config = dict(
    n_layer=8,
    d_model=192,
    experts_per_token=6,
    d_expert=48,
    router_score='softmax',
    balance_loss=0.00232,
    balance_bias=False,
    vocab_size=16432,
    optimizer='cautious_adamw',
    lr=0.00128,
    beta2=0.95,
    batch_tokens=[65536, 131072],
    train_tokens=515100000,
    steps=5491,
    dataset='wikipedia_en',
)
Below are experts of layer 5 (counted from 0) of a mixture-of-experts language model. Rows are named router (the router's row for the expert), up (a neuron's input weights, with its number) and show model dimensions 0-95. Each number is 500 + 40 x the weight over its row's rms, rounded and kept within 0 to 999. Numbers have three digits each.
After each expert's rows: a language model's description of what the expert responds to; "gets" lists some tokens that make up at least twice as much of what it gets as of all text. This comes from a sample of Wikipedia text that the model never trained on. Tokens count by the router's weight.

# expert 44
router:420507422436489464391533477555503593542472579464510493522491469475431527520528585481496484527470516463501461481604498493498545564490518485486488554523462543492578524521473508428478489481436510467459527495446539382477528515483478508527495543438509568556514534498490531469501496580475524408
up1:563475482470510472448548534586488497514521545475447485532483406504440465565561440415568517500501449530512426466508443504525506433483481548463456514495511549515482489464517484474463628437469418499428467517486590473456483442475480527521497471492492436525492533525517479436539485587443490469
up2:516502463481482561518534435469503529471466544492489461508514496517514486507486528562564561492519479469551464510471558460411458493464490518480535557478463510458528523509560512483445452486600545438487482486459512475503516457578484490549546496477440416453521507516518462448504572503526546477
up3:520555514526521488486554519496542544482512499480478501531485540542490487482468563537517565456463559447529497522510458551488607469456570475454480461465554495468455453463476492461521514507466453535537485496541520503450432448474512521493483426529513475530501439451541460423511502421479455563
up4:471493547533491448396506496527460526473469488438601485523559506588484493523579464511443495544509544550508449484453455502440492539482478456493493474529538532481488465508476576519476489589535508583460507475439581419490519499518517534491481535475458508597452504503473557498482524563410517423
up5:507448567449480430429445501624483529495492432485504479517540526466428476472478559492463456541468520444522481523455463454479447537504485512470516517520499477491450533533479496481544528458576448461467554461482445448483421477528526479492524457505515528483507514527524428535569496464483467537
up6:516490525522497483529522415488544527452530490533449512554501525494495481526483554522506459542535522478423430526420487452536542436494452519503469481548437505500525557544457585448525494576422496535467493506429468497454477575467526541491512518484491476475545488524530532497477563537473533468
up7:512473496529502431450496438511495558500537480463574496557569521540482462476533437512514494532543525518500439464451482500469424535517393423509537585453502505489512533530562516557488494569540513529557436494474549431554526478564495536541488537442504479589503539503504597527520525582513485416
up8:589536494430508441509546457488530510477502509462484493558494470531496571484483473474457492546486500466598497504586522521508473462491478433479566498501513449549581499510516469540504437429526468507555490461478525497509458460569480466499481411535493513500585458526498536483498520491429480509
up9:474441451496510454572495548430503493484433430533581518430475537553476510515486550473423478500513489515458487475555457503506479500553462421485518486544522540523450501478480516455526540465553450425484555491457593557493551465441557465540561520472556492503520567464505514496532522476477451501
What it handles: Table row ends. Final pipes and line breaks closing rows in league and election tables, plus See in "See also" and position codes like MF, DF.
gets: "\n", " |", "|", "==", " ", " He"

# expert 48
router:469543483421505420401538497508436565593444538490529508524433444455463510517560584474511492494440501509566514513554543525465507519506545484516471534538475555469531522455480518481477495493439519491469541498446573430516522530489499530480469523440518578532553485512480522458485435513463464405
up1:558524497482532495493516529469496510505465511490463512485517530475521508518560522561462578470540505495405577484505516527439555516535538501563484503502436470516495549515501539567535495448417425406469488430499532572533475494520463513525458425481480463437453527498477495483523468490518465548
up2:543492492540526472501436427541465499501466506555523515449480548543440482509455450631476463528531513418521472597544442480524515441547532581553499527511505420505569518510448538560535510533449516522520498486453498470502540541492450471521478463502469429520564460423496505493468489456540487433
up3:450485481463513433438527474477425558494440478459561542454434446497416508561530470494531461541447534509505465524503472447524483539532505434505456530502431518500535451517487525521532513559484453423493508512444513498492489555480531560507512447420556464529500455471455490474510451539466500543
up4:539516555533501471484534503525558491476529515480516501500445552572445515487537564493518530471526493458519490505565494533504499514579509472489468465504522515590493562537547473491531506515513534535472534490444518480489517511515498515508563485509496544550566460432506443553524515465578544502
up5:537495535502526507511534504449467533428458529484535525538504449502463548500488550506511506505542547455522549608501568528525498497563562506515490593559442560498526503468496468490534507531512504474481480521585451556532513478520436515404460496447513431594476523413466561446498518461480516516
up6:482482464456549495507432505491508524551529640519513550553490535578442420537437504531539516485568523539522479481502548458505513486508534473480532559482527449476498490447463493523474457478449540506539425545531500542532549510478449510450540521502459473547599531490462503523528524479522539521
up7:517542488429541579523535476516490535559510523518470521508566515561470540530500567595557549534425483476420504510489472463450500432495463473463480505484515451508500534526568454459473527506550517430499438434532512501535484523578498499522553481504469516591471468518524481505537511501472511463
up8:517548553482504542495530469552495495531471473509476518508489568451487491478547523537542598492461542507412569494627527492517432430509427526481488522477497561427500529416479506520461476479490524476520459497458516528461524532551497500515517510474525505426499494524504526456555511496577553510
up9:552508507472513469499484490460528488514453580542542491459429478571507481557502482527485495475449450369448411491543491493489498538529558487514481448454571478451485472503497498594510491481504415489468554462561559492479489570451498454527464503506428465485452380520492488452515521517569468500
What it handles: Line breaks in lists. Line breaks and dashes that end infobox or list items, such as after "(aged 68)", plus odd word-fragment pieces in names.
gets: "\n", "|", " ", "-", " —;", "Personal"

# expert 11
router:469550440462531422373484472546490561547420582479491500516460511552473492527561618467534582516511598505526500549590527542488480538527554509492471543509435516474561512486462533480479529511483515475474546551425555403507506563531481507543456489437537556512524486502474493485524477512475506462
up0:488466534471521562494518503547487505524499498528544488543495554559498504459532523482524466425524457524467498437518583575546481516642419513463489558494455510522462537495505490571511467490556541405451466446439606431464484505472526541433454447511511473524417563512485540509545496608422450500
up1:552569483490455449443516515522543509569508491538461457528446451465491441517487493478498497460520546517512481470453547505496440502591489502493478504512559527443467526498499489577451556579522500493507456553529495441558574455493585491562512470494534482498552530534542522472462525471466476507
up2:539492490471578489500475438451503496436440461460573485498508497525524616467507476520442548561507525511458482516541497527470498436480573505534535510490522521522477549469552511534509648492431504444471436475509481526482578567516549570463446505444477488523410517532535479523448493508512527444
up3:488533506491497496433494473525410526517456477496487515459426553533499503532500450502531536455466469440485378506471515539449554504492492508582474494502566554517500499446513480526438496549517528481541491492536553509523418479528421370481475423493474521545566398457507481490524483495483515519
up4:438549527487487450426439542530483503520506533583505482499487555465510490479510514552525517455513528532483569480549505524492482526518480576492514499491377476500528504446498388534552518489552519468561525490534527428463463434459491404428465409560508519493429531530509500530582471494473487424
up5:562527498498549441490450475499574501454447503484489491539484519531498519527425462555466476539572441377458497534526462566499436445550562479486502479510446469496520553544512506533558579559551507469477471516431489480463475527498474523512475529399445489487518549481523457510503468532506528528
up6:410472534580491518522466565516497501449532488399497516480458498427474484471562419476512540483485471525478492469482435484473468465512426479549593547535506525464568562517452400496593509502504407473483566458507463474481466472479448492497540473514573533456510507490519504499444535503491466547
up7:513540481497505459467532488479571515460562485441556506479492524523481486482621454464473560486501588553533498519546510471447517458486524515477545507484491527491507525477558508545520484552496421411456487475496443456462469495544527582509563403489522443500479521434478496438487500479479575501
up8:420493472453514493443504467583480504571492513474484505481479608542500522451520554587524538457580510536415508478494550546527558504517509444456437471525439548485505617509562447518504466488504530372509473485493578452481519502501481520427456540501425466478507500522459517435496557525558510469
What it handles: Countries, years in lists. Country names, parenthesized years and final table numbers closing list or table entries, e.g. Romania, (1853), Species, Authority.
gets: " ", ")", " 0", "%", " —", " County"

# expert 13
router:464485507457519470399500470534471563540482551468460551534431515426505558560581529547484498577556529484531508567540514560433537519523535455496507498546427496532526508490477490465543506501423409448448517394504500493553504571501495501478521449422470498543510470501490507431491468518514533437
up0:511503503471547536493506495470539504494534460422509513605483474482463574529468476572450517541504491445520523453480482482479498508462472517420490449542476578528486451527542441439452520481499523403493499406481489552487499507457519478445513493522474534521534444492489504483496393521546433465
up1:452487538562469434517567474502556487503493531437558502524467484494509541521514518480511490467501489477553556589546520511492458494508486604497477494466539565445533547511524504538434468520441389482541507514494513479529576498432466479453509445536457461512569560483501436427494504482536567388
up2:504514458515469559507450497407489501547525496516473569434426534443485520525453491505477465473542532505528504462506464467554462477496470544470561470436460572493509506503473495535464464489510447512526607536514487500455495534530466477502491448542487489562528528484492495472481501606462500535
up3:494466534520535503486512459542508494527506415515512521455445491496488461521604455523497444544503568497486469478542435514440489454514469501548481513451475486477448553484532469488466445523509460519464482442494446491503525516510546507483494460499415485504515579540468566498518573485541503427
up4:588502501599530495509395481521510473425534446492469456506521463551436437506501472505545471494434480502467501486482444524537527505504544562554506475525508505449516500512532493480483493506471458500511527438508486532438497490460423483456498498538466461441467490429494552498528498518475478458
up5:583525458565591515492547499429544503482521473567474541532493539504518556530478503572419490507525457519566445461501536587493449546550511468538559506517530501553482499591563552530500467509482450594424531448509484519489471477572516592519486502440514496547499474477536536482496518476545468552
up6:432404434504492527541463467475505540495566484484535543436472543596498531538494503520433519506557530399500545516521525540423520492537540494523493455492594554479451539511512486484547515527481525468477449515521522536469476493526470529476498561554522407512451457488537534486452509556551533509
up7:466480549507542490512495487495490487470494440528455562477525468477531541493434504456480474487472519542521484498492478468534497589522461532536484493512447484492497434489507498440524472527430592590517455487511487534543487474498495458418575470583470349586603534559482603451459493506539539427
up8:477507517507501508485516525523561497530411566485475441535549512487509526470466491504463497498506451534510538511457532529471460518489472503544476454566606484584438525530506498550547466486445521524418554537525575505417522513548435517488543486464515529421489465525436507430449447511488448541
What it handles: Location phrase words. Prepositions, articles and compass or "New" words inside place phrases, e.g. "district of Gujarat", "in the", "Lower Silesian", "New York".
gets: " in", " of", " the", " New", ":", " at"

# expert 24
router:459519504429503442463558484524442550524488612464481466532493463418497545538556599475466524575511564496502510539567499502466536552508520436514511515510455551530556446475472487463531500476438518458474557484425498414529452535489477499496464468494513538513537500508504492455507465515505562457
up0:467512463412491525492445470518409517514479472450519522505536467487462535506357458463483484564580512530493444514532475513496492527502463513489539484549455553512551539476465502560495467509394517454531529517423482539520489515449490521532530481448512410511443518535541495530501518574461543475
up1:553460550451529569481373491542481536560454533502501479497478568519484413517515474475533504513430559560470517477479548428511589478571484539470471497452480478495535531511491501515549466500446479550435491396462541473485502512423493495407437484506455496513483492518526517531480467488485463460
up2:586514515506494482497417473502494544487548411475486535535502540512473525532566568526546549472460427426449543493453500509507461517596520534508486491475547537520473543523540555443491487474550490504501507557435482566509466505461517497538516440477469498514555552535494469452498510470494468563
up3:473482522500485459505521495527517497524488489532434485451406547551509563561508545427511485482521471519463443477454595465478485476542448514532569537488444474502553528512481519485578485530540512548440478438448509549457571488587510452529569517546579552517546570477478583523406535490478482488
up4:432490557464498494496490494537444519469469503482520443492512519489399486508549501459539540577499505551451524482496467486506622527520514454545471545486428471527503448526452473441452526504482473475505455601453526452567498538501518469546489494495500489479488579582437480537448490471490406462
up5:492482480429515517506527479465522509455561482538591459482465529479532519487506553545519482467400462596448501469488451502540411472496447462470520584497440500514496494512473530501454548459539458521438483483460484449547524503514508482509525507510579509435488533453445504509499560470516515458
up6:576544452555500512482491473528481524493456482549502497511529489471494537518450515492474542585448552418495461472521579514474500525498583464546466468478515560529558421481444502504509570463459518531512492454508541555531473513522480501558476514479454490552505411476499495441504553471482490497
up7:501543474542498466505475527497506534478477496455445501558450504528515508464463522515600577559559541550518518434463512516476470514502446473531474516576443472546503531502502489565489510542437481449476521472474484517491497510440520464470550435527476482462532509522556520502451449518510508525
up8:579515497461525457483519528544517498565550459505471535491486483496482443533506499467523498553522503453481537549524552573505549535472518562509528506494455503454491487477402475501538565469440509524503532402537446510502508497479476391456567467491542477532549462487531471497460478500567397499
What it handles: Table symbols and n-pieces. Table signs like −, + and |, coordinate N, ISBN and taxonomy labels, plus a word-initial "n" piece such as nose, nervous.
gets: "N", " |", " N", " n", ":", " of"

# expert 8
router:475554485451485422374483454469475575540469552493516497510397504516470455559556604492499540574487527463536484519527559502481528578541526503515489534535494540501529434475478503470479499504474496458461513459479532472514522492502451495511454490468487580526568509493442496465511471523449535500
up1:523532469468521452469488497541501478555533461453458483443412573561550453620505523517534529480464456455511551470550552551485530578478560570478488483476452568536434466500488542467477488486540513491514463496502521490445487510530504451505551507532613498473491485487448466486520514474416508487
up2:564485514455551451500540554607434547595522568535443514439470532561540529549489551475552569467531506477492425527584534543520530478546557508516446503514529487526478569395495515421535540468446527516499545532485540498483533511490484448508523494480530504551471538511447485493511447539466517512
up3:494550525489514468484497522507487513494514554504486472491517451512494488547472551518563560495564486562463543525499567457513560517487552456461531453469552472470511530438532545435528529509469502462548494479511515523463457430503462455499474501435481521540472557471432486430546495497497552519
up4:504564518449496459410512472542511501533535518513530501551501534587528456456474514503556540418490471452451501517448466585515469493579595518437453525501414478466496487482499573540464487519523546496531470520435539477542454551546508529537469516575508541417536490535516540490449548531489497488
up5:518495494535515502468574528524520519515509530495527486524464510465480532457487519519479479508438502460485524451530496476530488510500477509462499504521481572479491456465511529537525507473558501471482468476460552425575534483520455558486558523526500507462465533537541595540467538556461514460
up6:477420501488539494515441523499432527512566548530486471454499582610540517531543550499521512509573461566449443479534500462510496523463537447505476461578492520588457525465513512443462500457422468457508490511503493548461526494568505468495513486466548469524424573477438466475539490544490558488
up7:475503438530493468525516458524473511483561474527505481428458576523441465509531507472566541443453526527488526529560477513451581496482502528484532500502501518522499525495505480423512546483552450507520599435521474522456450497495456388428513453551555508544505491469546442533513488487534568552
up8:554540484474526489469455499510443512563511527501513550505485553484544463535627495511480530515543592566498503489445548555466482578452453434474487574476503454493464474461488494521463479520454425457535521523526500523508525526508558586473523558501590488567515460537512483507518541520490524469
up9:517478485523487417504473466476534518451523558485511503492545548480451551517490487446416409525513493594602426501511437450512458466526470465516488453495543497533464470475533511532582498510507413497528531521504484501618525504452551576532524447441528523521487527458498551538455504479475537489
What it handles: Scores and table cells. Digits, dashes and pipe separators inside sports results and tables, such as the 0 in 1-0, track durations, dates in tennis records.
gets: " |", "0", "1", ")", "–", "2"

# expert 1
router:466530504476479449415503462518475577528518487465528494510453504450519521596557571494484448543535527461525540520557538490467495479513543516560548498509463611523537481475461474488508562574437493475515510450508528453568552524516487509520465503392493526509562487490504500436472472550452563463
up1:574582548531509505516447475516608498478521525513505565480523487520529529539498505486448490531475508425462474510552536475538525481560541533519492495520492482562465438449509427494530563487425505512507466492537517546442512456568488514445468564473542438490528475517510436465493476488493508487
up2:513558412496501474440474507513405504437498503436509487529426538528523435459568526523556505461517490488545528436501473478500463497510456412468494528506527485462578555505560426489525517500508493463476561415487542432499467457465427460519500555443511496492494496507519544497506520515504458480
up3:524523497501502503486404505517483490552494496523447459525429508510505530469439548492555489454544483493550484509509548485532465493529454487493507523489519520466500514495503450449598432501464513454398491562475493475458441526477442567516546476485474577481520526483499488592506423460501553508
up4:524476498445518508521506490579492519535504442523493509396481462494435498538503488473483527539543598451441500559570519452462518462552468526557489526502514477463495519563463484460498586537491472482454499556456482480501554471625511461602565463475463488420484556532469481537495478495516507531
up5:574515507482508354462564475479490507499531494504509445570485441529511445559580501470544490454509574512536479432519570537476520498487517546465529610498494512451445447523508450457445529515537482461526541447496511518459485466597520492459419516479494541562535471445507480458498529442444519514
up6:486472460461491473507443471521507500579501513445490490526466435517514481486575498542422463516517496465486450523487497464515497507556620486488496498534565460557587455500499467458458494544485516526548466480503492518473468542503502441418470463475498491549530472492532458449465514534496452467
up7:512563445503487469493495490525543484487468514501462470477497581508500459542520578527518515495503527438508428491518437484529448467440548496642462489535547476622477540438512549399567443499461534522459578521413472508501500450527514515520513470579531469545477526502510447471473513513524452549
up8:464468457444485558462523411431425506506517456446465464457490522491518542489540491479527502466526421610476532449525399524471536522508508470513525464502496477503542531506581493505480523496502340548484520533487518513466449490478492515466447541424514477536528474533484482455517583616490534508
up9:452452428412539569481494506435525520490553518519526494563438594518520544603536487571504541500479485387449430458470552531451475485511563484532500485485598423471486465542504517472509561507550495526519463525502535537465525504537505503503476520537489446456426420498518550516486452562508556533
What it handles: List and table markers. Line-initial dashes, bullets and table pipes in lists, infoboxes and tables, e.g. "- Coordinates", "| 2001 |", "- List of".
gets: "-", "|", " |", "\n", ":", " -"

# expert 33
router:454541461480556438447469436543397526566496528467557523494435495454465489564547508510470537521437552447545476510508547554479514545534537452508550514517453554547527468507443520487522486528469501461504564464366552454514485503490479476471507540440478526530524451435421547460461454503438521430
up1:495507509529548551484485497510447487456524553504462539502478547515519567484517488525437486502507489460455588495531422486480429546458558539474488374534515442492550487414533508467494478505529551426474442487435554484453486508549511521476475473536433424535458564552526549500526498505411516481
up2:456537566547514460503565524454461514548451467480552551508486491507511465540493501522486506460414505526487484570484501539458462549566475482461470471490530530395477528495528504504540456477509510469540557584495506465452513486472412506472467499434465502500470463470492481546506463546431436460
up3:552423483560447416512477597477477493445518449478507541540576477497397518500470485574564537524489494454462528489506490480488510510489496582474474549449535508456504575465512486479520498451562518450547486488414427452520469533519530484498517466511425527474468552401514495546468541516573538484
up4:487483441492421504508492521517524513456517525462507478473505510540531500530468518519457461510489497501511444501474465528461452534438528546543550516459489496543483513548555433538511505538507472555518474450455463418485510449534478492492490427529491484495489565402521565491455545461488560483
up5:571488535532488525433478489508474495561490545540522512445461574470537418485536484501506482517525535532449514491472588532469478423500482471441407484522478462490500468510536471512421499525498499437492504466496559564492484531513588528503537452549496500552418461512560529511541512511471463482
up6:512510524514421420495595525475523489481429477494526581414503438435527395465483580543522517466602541469490571476533535504473454498443462457477545500462468514506509476605474511564519529493496500493506597450483449457533490439519541490524525475469528513533537486544508407491505518527489473565
up7:414444435564525479548503521482548499435489472457515460505529478452478529443484459450476522476602486433407544536507393457528548559483493525520534501522479474522474548474423514542507484422506526544515468442475566551517488515494542477500519488442473554414534500402462524494483501469537520462
up8:485470535474488504513490487513563499520496449487465543442479566561556412494501556538489477480573537478531546515554455566487500604486394506471581538460518499498452519489549450447427512464456534503460467453505520524508484450487465512444546483494519545533489447457421507542521506528461532539
up9:416515431433497450499546512540462505435494471525483515435493534490503453494519510535490505461584546504460488515488518472425501523473494520445488521468413466529454521447474519507560526437398490509492472489573521531458508504507557507516494535469478513498513429464471433435549451527523481536
What it handles: Determiners after verbs. Articles and quantifiers like a, the, several, these, his starting a noun phrase right after a verb or preposition (undergone several renovations).
gets: " a", " the", " an", " his", " The", "'s"

# expert 36
router:494531475462513477466517443522493542560461503542478490496435512465464521544570580503525513506448551487545507521581544514489486511552562475537524493499468579532560450482447503477514505558489470507518518474433488482541502531468476522547445493485582503536619494490504544432521448545457557403
up1:442448482505520548476505457556494498517518473525459515492459542439515511477538501523524490535516581583444440510452544499524516468503490490483495500489439485575474637540432493535543549579504482480488495480463490408518547531515494599485486540535446372453524478473491496485451538521540523504
up2:545512556401517545505482513501440506491468521527521487432464507474472505596431546474513482468502478563530538531546569613530561454517552491504502503476527572449414517469420485461507492523474424466476510548517500532535469471516476445472503552515445606494427475455499469488470381521516540545
up3:517504517476547429494441490514480499498531461543452528499443453488529505572438541527531508491451429427458448496484502518497492471521556426500436575445470574469521485489495461484457551523518482521535498509498493493513557507516461405472514521537524487492511460493438459400572534525472532500
up4:439526514534481483491490565450505530423487521509484494427499500488509510521497481537499557520462496504538459499515553468484538474527454401511553448497423435513476450519505472489471544548525563505511568426521475529473562448510461425471510536532516527441447543482459519443525537535488486519
up5:499553488510492533449448451499489489446524528444455474482403486533492420558446516519497598552488443447444451531564469498470524498479492481521489464533495505504486450435557501497501478491499498471500511492527510490511493508506465525462480505530534528593432521527499477464562579470437537452
up6:539498547501478527484494438592524483478451462459478498475512509482465518527504555511526500487500672535579491524558450516527490532446469461521460515537486495464572509453487494564527519523545532563516523510496474488527470545503495448440466503524512457560601535528503414498379582511543488490
up7:526464535477497517515441565461486470527457485525492473468474588467560490548505605494550493514460489436463490487421571444465503566535473504523577460486550461502520448467578454443566459447442476509471515510507538510545510480487489494472455476471438432530639548500512521453498477520469507518
up8:521519480514511509517461498499484483456521490530464473571555509450451481538494503485494462496481501497478597450562522466476496496476528537524528505536500462540414534487434466467548563543413537495435542482504480500440478537514553510509520495457531484528459509524479479544531428463475411511
up9:524498530487475549477499546467468503449533484501447471497473552458508448530492496521543533495478522500524510514539556481528554530492466521561515482500536516490444538440521539481500537497530425398458495523534517508491502543500479500426454440454535578513477461506478502423513562566519382507
What it handles: Table layout tokens. Markdown table structure such as line breaks before |---|, pipes, score digits, and header words like Votes, Candidate, Preceded.
gets: " |", "\n", "|", " ", ";", " 1"

# expert 45
router:457594500470636430457473441541430548558488578460543552493438504495483545561525546516481514504459567458523468540506510529481500521563549468502573541495456564528505465493472561413532528499487480487489574468397614470510503480517534492498502506452530538535547445430430495421473430474479520486
up1:538470528540448469500443462434496524498531550503415522474562484511468449564543525494524586522561467520501474520513510464570455506548462481520484455556499426541501504505465486510523490563518508489516488484520520513479544499457427570483440446443510469458394541541499484477485428469465511486
up2:499475501489569549499435497532527471523524491497552505519493523535459402541488469513459551496416477516535507512511520529469472462564533511439520475513601470480487521578524497500476473481473462507491462413455484510513487500507424495493470467465495556464468507556498470480510462448396477445
up3:530480529447475494506514485546492513469568459484513529469539534471439412478480484493456597482482465469544475519512487489518472490525550472499450541490492456498541456586486534545573507498501490509504557543593511572523534522461512490527544401534503454485543529529481560488525523444528552482
up4:468436495516381509514479457515484490536459564407493466529463507439436446483470529458474513490580507457458527508492441471508506463468529487480448530439507534463474487589497482563472539471450551451536430511453541526460516492466475540521519505492393477599495480426445509530489570490461534502
up5:486476412475486548493581529499523567437440488546487527418519430545547507517479490514458505450498506498540539585475529533524462416425485502539466531469570526501481522481501508487572531491492539588528543469457476475449509440612472469517524477515510493507474475569495434420491476493503529541
up6:521491527525441472495453474512495499455440540416538556511496542503410476484474487485543504513565520426489487533544421460496484495399546542456452485466531491469468513483482484571539488485533545415505452451475509511515551474486516449471462483525497456556493580405499516461532544531505513510
up7:467497464544523509517507507558541488462526434560522457549479488480472477515471516437502560525504537484502552451504458448501556469523507485459479523529480495534473573460537452505504496464436491549485560496512489548468472512502508425427486510543554508517496571462452475527509488454580485493
up8:566519464423476564460476526531480486462505473488474455521526499470502499539552450521538471527516461554554601535478584553472500534598516529477547467511467439497535464494520515456483506469488550489508491483541423510478515554455573475480487468498437444487486446461483455463536511478571512511
up9:537463478492539500524502479490486502551524509439421495466494514486510531499489459551501482480494504509504513524501451588498494538454478500499519455479443527506470543455486472434467523467503553533520547431453391502502541471510534499450564517506521526534481570466503456517361501499552552505
What it handles: Predicate noun determiners. Words like a, one, the tenth, several that open a descriptive noun phrase after is or was, as in "was a delegate".
gets: " a", " an", " the", " one", " first", " two"

# expert 52
router:450533481500489503423538464494479589513422557503506460466489502444472499572521594473447570556467502493527499494599582502440544551533527481528589483482447576516506518502489539466491500521442520419458557476422510455508503535513475471539531540451503549522542493479491557464525515535454552481
up1:429507507510489471471361468455511491490508426519476479518490518496524482502474503550517473524426490514542503572474490458474538517496502465548530496482450573523461417481468440504511506483503491556495525459516447511525426499580513479423476473507524502551470519513520432560499442465451615499
up2:522478516423523446452454471477498506493527522496522474524446480544479516542466526517423427517543449456441517459544436466554417514612508528482444579499476555488512502517531477530490503504528528570461490488452581457497506469473450532533500532512501486476484513510509564522571523561488451487
up3:567445512504498490478432491489498500514493444485503504456389541487506498486595479536517512493454550507540461495439465484456500555442526506542501485491514437516531440514511439552469461461438512442575490540557447502628490505473486532522448456521497490484584481499525586477531456458589498458
up4:539527538487508512478535468525477491576517480522485498464527550497504489602491602503565562464420514521433536479540513543466625531552582495493434471561484535511476465509530434414521527454460446465473473516503525524466499504467558509468488508519556539526518532542444483457555520502453500526
up5:445449485508515496503455471452494506556406516481601461518435590554445465517466414472564449485505491448540447576544542483487540559490450481489561468511556542551456576502506506492460465496490461490442506432529478514504521464509458487425496426543489546534466570493433498462526533566506498526
up6:457554465508496462457512482505503491538557456512445491532539528475489504557495543500604561517523468475463481542575553479524572530491463483598517464505488495536474548480537523385468548574481447455473509445512542515479513475508452499419496542518473506527496509490513471519560494521478573515
up7:486471504531502442467426507438469498514571441425548468487496557526499459502568473515613475461555529490452480457515460482507461517483481470503525522513448471488503527521512527522462569528444477488530488463519511432449521489536475466511500535445506449565466522537511541499495521588497463421
up8:500489548509496520463516511505474507455480615454556472520444546497505477467552546460561527516547608476478495496540549489476518502534562488480493493508464427459533558460497571576394489479405412546479478585523543489456434529474505490498516552520475509475504438498509567529491522500532437474
up9:516496530492493531511491488486515481453499481550534517481477476467483512457493418500505522531462548502551463525532436466549533566532544561510556462464445494496445446493438508493526472539511458511512522532562487450540472505460569407518526460470474521485521485495466561432509568509504390417
What it handles: League table cell pipes. Pipes and numbers within dense numeric standings or stats tables (38 | 11 | 10 | 17), plus row-ending line breaks and separator rows.
gets: " |", " 0", "\n", " 1", " 2", ";"

# expert 4
router:480547485497481477387542495553464598589428502471576451482484463477489493540562557471469483516458538501545552532567541510471510519506512470539517516502435521522566414474463516458532490532441500507460568481433562427526489541469527477512464529429532575510530484485489533473505449548436466453
up1:515489543469489507488532510484470517538466486478527495478405549476484483506512488559459450478484579501469519479497445516486492526492463550439510469464433490559460497510471579517505472485508436550433470476511507420485584474488431466451446444476559450448471411478523507429451481503485509458
up2:497522506466498474516432507481504540598448485500495486525404527532515453502519496492540479450515551498585544595482539466519529554516443473495467485487482492476495503469537493460474555588437496499483458548492508522476476515486458511406535490478489546570501561473483544508441432473481544518
up3:424595405484488556459509503431471515491528579502594499446469517514512517455462550519524538519459543492478501473523472557476523408480485435478502506513474458456551459487503480499454537482473537475431493448543549473473459473578470480507458525486515522488503469519556491481457478490548536469
up4:522475519476523533428461424377509563485523539420527452539457501534480445488521533495499521500477434475497472455464417510505498565497537427509470553518497504435491441521506463554521518542460513479567386542464557476529476505532496517524452529484494473530520461505477556492482581481502481509
up5:499521475488471478448522472461503512409490481459517478457525478489499463467445569478522547496462540527568518532462514529504445462502502499536511561505488432579569446515508518501459476540549484518478544406502503461447534458534506531510438500425571449480487458498524455435539538450525514423
up6:504423576460528428502426517567484494418490536567408514507517438525519486563533584502580531560539472477473407491499555475538479523539555463526475490473538498505501464568438525500468523502476482539529486513529502514497508477466490479537500457470458511478456525528434492408556468489511507543
up7:515481453468587466486441529438512508442529534462490507447486483541512518496484468463495473518530542500477546476520565485515534480457534464529487497533529463491451464483491487559497484487509480518500543548513569562468493456461452469478524487530596483496475548500485562512481484586509461564
up8:522449523462502530505461469542507581593453542539572541521540573489490520521454496463502507499498405575520520531473531577486455524500437414509503513496540562533516448462520458491451503505539536527502494524470575530558472492463544560479460512469516483527487439431453481522582515466493568497
up9:424487520499499486511506476489493473510472517518582489516557518446495457495575457526516604554459529513538467458511522506461559550477584533497517500491530514428578543468522459554424517519481478420515474479489462474484515509495487570522504500534478524539550485482534566413464545424509538455
What it handles: Hyphens and table separators. Hyphens joining place or nationality words to a following term (Birmingham-based, Canadian-American), plus line breaks and pipes ending table rows.
gets: "\n", "-", "|", " |", "–", " "

# expert 9
router:441532505459563438407474437540453528551489496475544473486448466467430523505577521521468541530492548482519481552534521531427555557536533496543547556578458560529511510523452536442520437525495485462454543445484526477507534568506499493486524460464479502570499499437475544419477501502487512498
up1:511452523555536462538485524496464496491412507489538482512590521487503506509529499457442491460510467468502437437491547547518465470504555509503468562480507500435496534537499567551493516463507511532554478526503483495472554538475510498566524534534473495474473542480482606480496483444523436458
up2:552479499475527450502487558546488486554516485474490537444454476519549539527577498564444476533512541504509540472505451497574453559497493467583564425559485452542544507491483544570482498465527476496504601516500435492466549452531503575462503525492508464541566523483495574542548529517555507468
up3:445472493528540513485497448488456481458502546467452492460560510576449444516468507464539441499491478534540492452466474459565511514472493550476494518462535466482530439479537474480468523478547464504531487504485518448498476495589429516488572508413485524602506441496498510503540533561469517501
up4:531439461461507420489455416555513496481564519424554455537519540574485465520496499526484426507459578483490496483522416468497474440503611442522588467524495512503458556441542424565502488510458563524519581499547433491511547411454470514418494490516476495514518542507529489491439486459485538495
up5:542531526586541475505498522474492475489570504526488554525566455435527524481530483417607526465558506502502408497496448462549484449545519558463482524479497460449419514446547487460476478514568515487530486523526517507525491544529434418414457481507528488447473486466507513523468495519555417466
up6:584460471471456398517498470553487465554520484489489425513462469507518431505541475516538464472534569443497466504493499474465488520515469505466470529485561487568482523476564466493443501491530533545459528468558483508463538414429530560506499488543441517485482504492518458535518531508506402518
up7:526513514522479502513435526587475480559476500424501488445440566483546480479527522480485457515500496469500482484483582484500444492462428498495453422469545489450576452513509512504476504471480450434511551471501521472494465422469533537506505525524477528475474513477518512479495451583484372534
up8:532527468551556489490533452558570504507515551526487520492476450525520514504498463512554446499514482417479450521454423496481559539427557587440471519509431536486463437446535548481546559466496461541499432437488571510487561453517497516390477544486484512521476474434450523495511482522522473431
up9:508454482476431455509494536442586511482452493564472438450427463469483412460463507527471550519511580515511494541489513472460450509449481549492455505454392477526540526535447557482517467540535575537556468525474513464466494490566563504593477547505462503514505508558550553477549518482476538500
What it handles: Prepositions before nouns. Prepositions like in, of, for, on, at, with, after, under that introduce a noun phrase, often before the, a, or his.
gets: " in", " of", " the", " for", " on", " to"